From a checkpoint of a small mixture-of-experts model trained on Wikipedia.
Size: width 128, vocabulary 8192, 26.1M parameters.
Experts: 128 experts in each of 7 layers, 96 squared ReLU neurons an expert, 2 picks a token, a sigmoid router.
Training: a variant of SOAP for the experts, 3722 steps.
Below are experts of layer 9 (counted from 0) of a mixture-of-experts language model. Rows are named router (the router's row for the expert), up (a neuron's input weights, with its number) and show model dimensions 0-127. Each number is 500 + 50 x the weight over its row's rms, rounded and kept within 0 to 999. Numbers have three digits each.
After each expert's rows: "comes after" lists some tokens at least twice as common just before its tokens as in all text. This comes from a sample of Wikipedia text that the model never trained on. Tokens count by the router's weight.

# expert 47
router:517541563484549552453566544507470452527447465438462575441501531539570445550465447517445561567474530558427575547449561452444567467554564470452568562502447441556471450556539446442445407546439542517557563456554481445556556569437557506539430553458532469573541457563471555456560572509502540436454438444463462440555562498507542443444555527429426446428451556565485458485467537544548477515510
up0:499426465465498526452443477522576535468446503507573534559394565482485506531463489442556460686583521419558577445461474455540537587420417410515533508522554472515581540494425539441497544451545521433548480459531431525537572569539424469477545523537537438448595572453564457501432495457501536451490470549523475550518421487525544539508568549492535561522468444530461480549487522424498499468464
up1:382499382538511536479459531567443524501443492556568568538493540536505482412459410496483467518500533435532507451536460539459560552466403525524504528492497612555509508423593544541599525482515494598490500474482487652499566447460489528541524456538438497548440568471468436537438537472459480456532596476519441536423492461571411501524468489524566500548541516594452569459449545496435474504434
up2:551524543593529473447496371533470471480466517609582539482478533542513582568536438579534442447564544438509421563492434384435472497481500497566519473525364511512536426535526519543467649465522477503391527527486461453533537528501481469525503498514447508485490508495509409513505557569552499586541484506559567539498484491506458500463467477609559538510457413439516424471472588457459562496515
comes after: " |", "0", "4", ";", "3", "6"

# expert 13
router:542492452433498537461472475461534459579499421499564481455430641550444595395478470482621535567500571491537523429487433478514511512489430559430426532481522549534501527484463503623485466569538574575551541484374428476474486529490437467421473551543545485488522500570439533427465564451484507468478434500506526560543472471535533510489477534438590489445558492503489438523443584545542453543557
up2:446553511473481416490381485506505548492508532463497524470464517615526482461594460406516578456498360503550466422547527493489484598587470466512464600537528513457594499508489478533507519571462516483431550475402501502495544508469562506445416561487488411491478600450486550455488526609497401496534502522527502432461452536465465522413485497494451537492566527466563524560470543493554544636476
up3:547474494515526536427507485556543454513491523580552441462554517482494500450538421476498555470412573609533507360528450541427444522521541576520500515479530556581479473511504512561530568642561525475418475568434559426538453550501527490460544514497463450432548537454487490524499532468540531435516419576400535474509429507411550417478462483400619527531511543468489464455403463508528485478525
up4:452489486395535432512456621579500494380555542538503559500495557442445540465621588444507470540500541522461539487473495591433510534608465511499503588547478452592458497501480502537470515549543535454444551499415539511508569504478507470490504485479568433515576552498537459551562507527468359539519500532501573455515497446442375477473458455564429442554551503521489507492449535600449519551485
comes after: " |", ")", " =", "\n", "---|---|---|---|", " information"

# expert 25
router:462517596495520583422537583476536423604448448491450563461429560534614476477407406487459558422562538540500567562454571448451555469577600494447511523519455444508493433521578492453490465587451559531547507479493466496556487475466515459561481525474474485535493501532489569505561556463517572450558433456453408482498543428510530445576514526454516480456429545502444455415479472562513413530503
up1:483456544541425459529516456469528519459481445496458520553372561499597535510470407486556439458446489443560473512468542609475468516439488411452540518555528469537471493492521450518480478399432531549535517570415482546546434423479407527594580448517491640478496542487458430548483510477443436547620532512522504551472546468471450437477558540481492515501449465439413476480540468579427488561463
up2:477456515605507539552473493482570440494459495552452524499475464444542528447428497534523504430499534383475562551523512483486573466494467557498442465445571555498529507504492454474505409570487507522482555584418443557484493470461476486427577529494449415409485517428465457466540479491525531562601553427420404540425471442555409515587411497496580511523597490464398530483490507578393517511523
up3:378413556400477435429429447442517536511504424573470566520480468518495531541575531595594407482544389463475474540516536526569440449592454503489568448506465490483502485509434472493577462502447480546410466518456465436473457562457575472510529535512478502515541555425489496491500500526488556474538467461515553536509509494476527534627494555553567473467501384405540478496593408509450471440511
comes after: "\n", ")", "\"", " Year", " Title", "4"

# expert 124
router:526561569490555546441557566509473439544445471433428562439490533547552453559464452528443559547480543570438557530442559445439566451541555470448549566478452438551473466562550448455463436565449545528561561432547499440557548543438540498540441550469538434568527455558481558461571557525515542447435430435459458434554558509524549443446545536452446437438461547575477449504460514553570448535504
up2:414426456492579472524416476524466478597532493559482504453550525481527410497594521468449519518536414449497550471485482556568518468546558527483458397501484505489432461457562452619516571439547593450384530484492512465432449511445532548475571571563472569552427504554486478578512461500469488482510495576607543492450522496416489501516523505543577446584587534489456490579558498518575555540464
up3:419554473454474459546450485543415580423525438513614486436506443386537528463534527509531472429592572487431451435486459559458533526408448449528505467483523562497492515515532425529506502448539604450369541485443490419500482486566530570496451493525507530432588520533516410473520561448515545548567508471482478452425538529450507501524484483532483452516611514510404446576564486505487499407556
up4:516438487504452398413560449533402478491474556468532475553599484587444498445451512551510522535574568527441489413563528553518450442435482497571574491422525520596513459511468476450470480500591535467443510532568558409470500468519455562437501480488529562542608479557403424555464523457506534545513559513490594570464486444479448552475586420526440451504535445545504417437562513524487536477482
comes after: " |", ")", "---|---|---|---|", "|", "|---|---|---|", ";"

# expert 120
router:434520587390589458500506503552478522452512497444460579492562428458540411559557611523445502544498545419586512585439476486495542473480540478479567524462423503408439474525586499428536491455473502492493483561569502517480481478485570544547463588461426517575504569504399507486512454479537500453501440515514495438494546443485477588460581546494448528469562407568510528466584517397498588555484
up0:445498435526457438553531445519539529575542459601519530551469478515527480490523479521554472468527448518408438536475595574542565510524522542441440467519453527535368456565493513462479506519520521599464379588430510513444500541445390533511504466515643613485466503528453525563555560526577526468459497485492399452530403499492537500449508452512507476470480525432445518587571482443528465448553
up1:500521496525553516486539498442469530394459585497553516530518462509538481505628521473470520538505473533453523465392538545573515459539484497498527532492429494571463523421439514511502510552519533522471532544438573512465440457509561569374453557467476429436505594489570441568529376517513486555514537561456525515503497444500513556423437567465445485598372530411587463532531437481451437563420
up2:494540513474429536466517487417565536534500562504504449462667501421449463505469540529514515489508600472456388548549549573510487511471481464537513477414568492537408469353456514548560514490534516453473508489454494547504481422588525460426497481534385432515509559529514459549446537405545507523533448466455461550491497535463488545572587471563433523485416446510542519455557559533419465445564
comes after: "\n", ")", "4", "6", "3", "\""

# expert 12
router:514556566479565550447561556508467446545448465444435560441480537540558456544467442536445556546477539566444566540437559454443563462554556464453557559481448437546462452565549441440453432564449555528564557437556501441563542541438545494537442558470532446561528461561468551457566560540518539441448434439458446430563552515515546440445552544445443439442449551562481451494459523554552449536497
up1:520492522483541499611501498525431485517535534534499528426465492540492431579467492455499479488445542478449439510553495551531444449471473517466403522445426533522603517550446494597541465536444610421437589506513443474519504508537517487487509513655508510535511514501579453461519428424454495612528510534510471480561558564486414515535517490534574556462509445605543492403530556482488649433467
up2:476480575530523568534444451557533534530503566578617476509563485486442605448419540581544493612556525554525489485520444508512496586468550502482499428596548581541431540458515537522523443529537483559452484602449465450447413507532460505563561496507452514539481410453495474500503547514423472621529519470451486512490442451587460586428450518571494437518543427466495561437506430487471571501500
up3:464432548432537477535514502439574532459522512549646506531555451439574505506500524528515582495489513526511663470524466540518428445435503458494496472497550515594489523540560459487552505374454538496498495487518564456515498432501586445526539519601505508478537515522445455534560407534510584501492532512507636545416524414493438491384484489490441543532456466501552497544485456513423586421494
comes after: "–", " ", " |", "4", "6", "3"

# expert 27
router:607567378523495523457534520594506494569458499465521525442493494461461562580562475570555503460478552551453494540523593422485563525487447524441556597583510449499451465511513430499462438482444499426521474459483560535532504500445451569591532508517460434597552490592557517533535494467549472508425483463522382424500555489527567535514478500435458506424494574554466431502589450585491428515538
up1:593487479579475497560491497607548492454513543588546479478574469499478467430425538455585543522540543491598410493545540550503523577516415590498526441468523520463490549457492528583521439505503490546419509507498461539497471434484532504400547499418533463485479524558561588541503478497532467509446534473482534513555386517518588510425563509435538410530543444495394606461547474420507453594462
up2:508433336463467452431504475458551551475508553503498451463476435552510596470514503571526510539525527527451459460398488488555584468577467550433484539492502551477486460466503576509500442533506552534458488489461494550519520519558461434484552473615382497485512434383423456551583460494494464503441457567503448581499545432528495481536506480431489461467515470512578621417568550453482511446598
up3:453520446471588450543541475492511506534509436496566457522539511393462600503524532547494483504525538449507422471510473487581528420548501454502524487578484520577504523495457571533452529480488537407449486508349422557508512497482418609535532495529519546522499484448454458514465481517414576481590507483556476502384552590473447491436485538534498456449461453456497496450481445412533388655539
comes after: "\n", "″", "°", " Born", " age", " Majority"

# expert 112
router:458511548489590525460574562466549472574462516451483565449437526505457551451454425518514500551466437504487559542491568449474550446590570492428513542504434457584430414533563471519527406587480453487566553423552540433530522523541506556498414562453450542533524442526488538502533594458526463421432442470478543469497574520490531444484442456477447472421437574567417474428440475565445452555526
up0:460557531527438455457459429445551427499448580581498426568442457463535572407556508496560424549534474628531473498496510560544534425446483438439542477623483511536492492455592540565497425518522485539518535494558536599504528452494482519489509465527473499483489426460519449489445490426471438562499535623476559520512562552468518515483444559513558439505504508612480515448555381562460570474477
up1:454514470530444444541541452464551502613428388534567555542440465463484554533443517488525448582513451504468482534483501501526499471518518448522494485508516609502558512471493517523535425585495395556479452541530488606498421439525548552501497601474448469488454483434539398503447447562380513506436447536612517544522472524545479551499419448483404517527511484530392486421485495492569491598566
up2:549544432487549513541423397452571557482499423518555592460513503443490473534554464488415499446527440455477442611587496531472487483533545533449510496480456573609549449530543477604489530517530535473409514490441553558426459494473523465549500528497512555466483389420492539496395518523484499520476528448540474583483548606519462598615521470592484478596504464505468482390535500519508521482477
comes after: ",", " of", " in", " and", ":", " to"

# expert 51
router:533552563481558557446559563513473442541445464442435556439482536538564460552471452536444558552474544566441560545448566453451563462556560472454555563482451432548468452560550439436451432563455557522567561446562497439561552550446547494546436552473539443565522459558478554458566560535518546439447436440464457434570558519510554445461549546446442449444451556563485453498468527558548446533497
up0:515439545453582530448550467460560429442536538496545494511450529506470527499604483530586446481473487468427500456552475583484385477484454477489482567487554497427519421511521503529415480449480546489551477560438377586500473444531449509481512542529421530435562473409443420542568485556402443575513533507536503551518481477548406553478563438551487581602525449486551564421540493525460564524542
up1:526563481576506501542492463493549464534509551588533544507433501484547523519390444465473458511529478460484404389532457569476484535472469536511449455560423503516418440521478566501530519507562481426492440611473520472497527420507555546444569496529473562570521556385506488404439487517498507495532527577660533622465542491521467410471434435526445562490530510469586519530506567439527440470506
up2:428505503475467479502425421533477419484436415475468432461456441432549491481459565468568479553470559514478476425544500558571499491469486552623484517535492465434528483385588585471449485465533480487483513540456523604480430456521469503550579495493469564537492516503495513503516523617523440544537568544585476604368503537549513483533584438483517443424553438469417505517529534467440553567550
comes after: "|", " in", " |", "-", ":", "°"

# expert 62
router:515505549499457511443602510523519446580416488474447519439478468530554464423461416505504553429501519570501534534414538432447570550558512561504530507457500458592469478534510445453524489549413512469548485479538538490514594506442415487546463486456588443554572442563456577437614534501525479411444422427531476450501576507479574467510559603472465514463425568544453458498418453583513492524460
up0:455445479481579521543563504526462485512564572566571464513523477479464539434444524488540502428548504530449477469527479450507513533520476530489444492385489529538546522499489487511418494544481502516454498525447447596480469517533420504445563491515525590485568416442498535511523479439609474487502482597431443571448422487433626558528432558500479474480520372621538578452400380460478479500564
up1:521421525473442513491451522483494482534493535514535476477595456471610490505510435401550395510553517419448458540421481529526538547489448548626561530369541548581494497484467567498612602431444442467537495581425510572444559525425402457496429432468493533495520489501568530476521510511499476478434473540529510433468509456490509473501536598526450547569542401422516545509485514483514511561495
up2:592480466469423416607440546493503555494436533498464463563519488587539555421523460521557432541474411533502515473486557462467492505449429488522520459508491516596488469454490503539555539552461522456427538544504545543567547470532463434409476468465469600439655434423410467468428494499438595434482439535518507552518474561536479471461471451464465417592502514432467557560535488507446515472563
comes after: "-", " \"", " the", ":", "==", " and"

# expert 104
router:577507520495549544473457488439566475434482514508497488540486457541416424507517455539539527428576518411566549450475454510575521446509390482485418501565586519547546511536416472509461476491505432351536509528456450589445434521480452575429523536565581478466536555499638513519477501433434510519476513508516563564550481438426491463507512581502559436489522498483437529390439460561484438538529
up0:462506572537511502525552495518489491488435491461529507520638541542407559436498562459505539422511474552533530429583498568451522422534420422522514453555555432554439494546512463465471448508427430405509502505567495503551548572476502489424479553447455574457444501589424509476574515578510495452563502483455451452472475567464581493497326451475497544539477613540527457454492514493442541535514
up1:521530496461469546545586516456462536578402527482472437458515495525482426461492487482516539492457543438381517453456457546582524534471408551473621454534543503455448355488527478415530514541490462500533498501479542533449499535515420525540564537498583490455564466599483431488556482438559465534433466517492497428551527605517431571490500555464549574541449472454476478555472505542592530435373
up2:481481524452446661462559602445574521442524541484550561516458514650387396483491448486554509536523563396520542506488468475472526504469468517389536494490494569538526516448482467530450511463473412569454423498587524509425517469514508563450458454487483465410568443495499404522454436557522546472498477460519586587469452531476502514490526520493469578465585511552425531462504477481447517477531
comes after: "\n", ".", "==", " ==", "===", " ="

# expert 2
router:545575560459487529481488537517411487512475446461496550406479507473434453512542462537588503572483562561602546439418545444478552444525518457431522549548451470477492451375580429483478486506432531515462576496530454520423547445511437454466456589562564448555542426539495483508501564473586509470453414467451493430501536558549571475533530508502425560503610555491458539451444473471485465603440
up0:431521513532476401553481547476479480481486477518507548507542432520536433493532462521466497426502548463498471408533485506516406505456484526477530533525550509555579482469464494427438495470477531543559502512392507498423526504476415453505551519453488640528419603334512433440606466591526462439538428530469549497447497524539523548428636458495472564513477543445523528445507475539496574591465
up1:504481473534443519560549449491417596451480519608534516445477494545489462511538444462457487438444490563464546429447464479477534541484440529531508469536501529508490465449543516574494514521494512532513554517443538414473486504536502487461429569502556513532475537394569390485444455426606575509518597587492538556616590595505494472527467603519375468502568536425424484428546481529475459428516
up2:509521524456446492497461548513427562456531511546502524529458429564538489433534498489576507535575488452495491400437483446481430517451491443476497498525446565475616432501534507574464550437448595518420536507504484575508496445508444533501481437514536513473529463413577430515519532542555430539441409511435583527463492494562512509544558511602496566549528479430599546369585523591544538603512
comes after: " |", ",", ":", "-", " by", " and"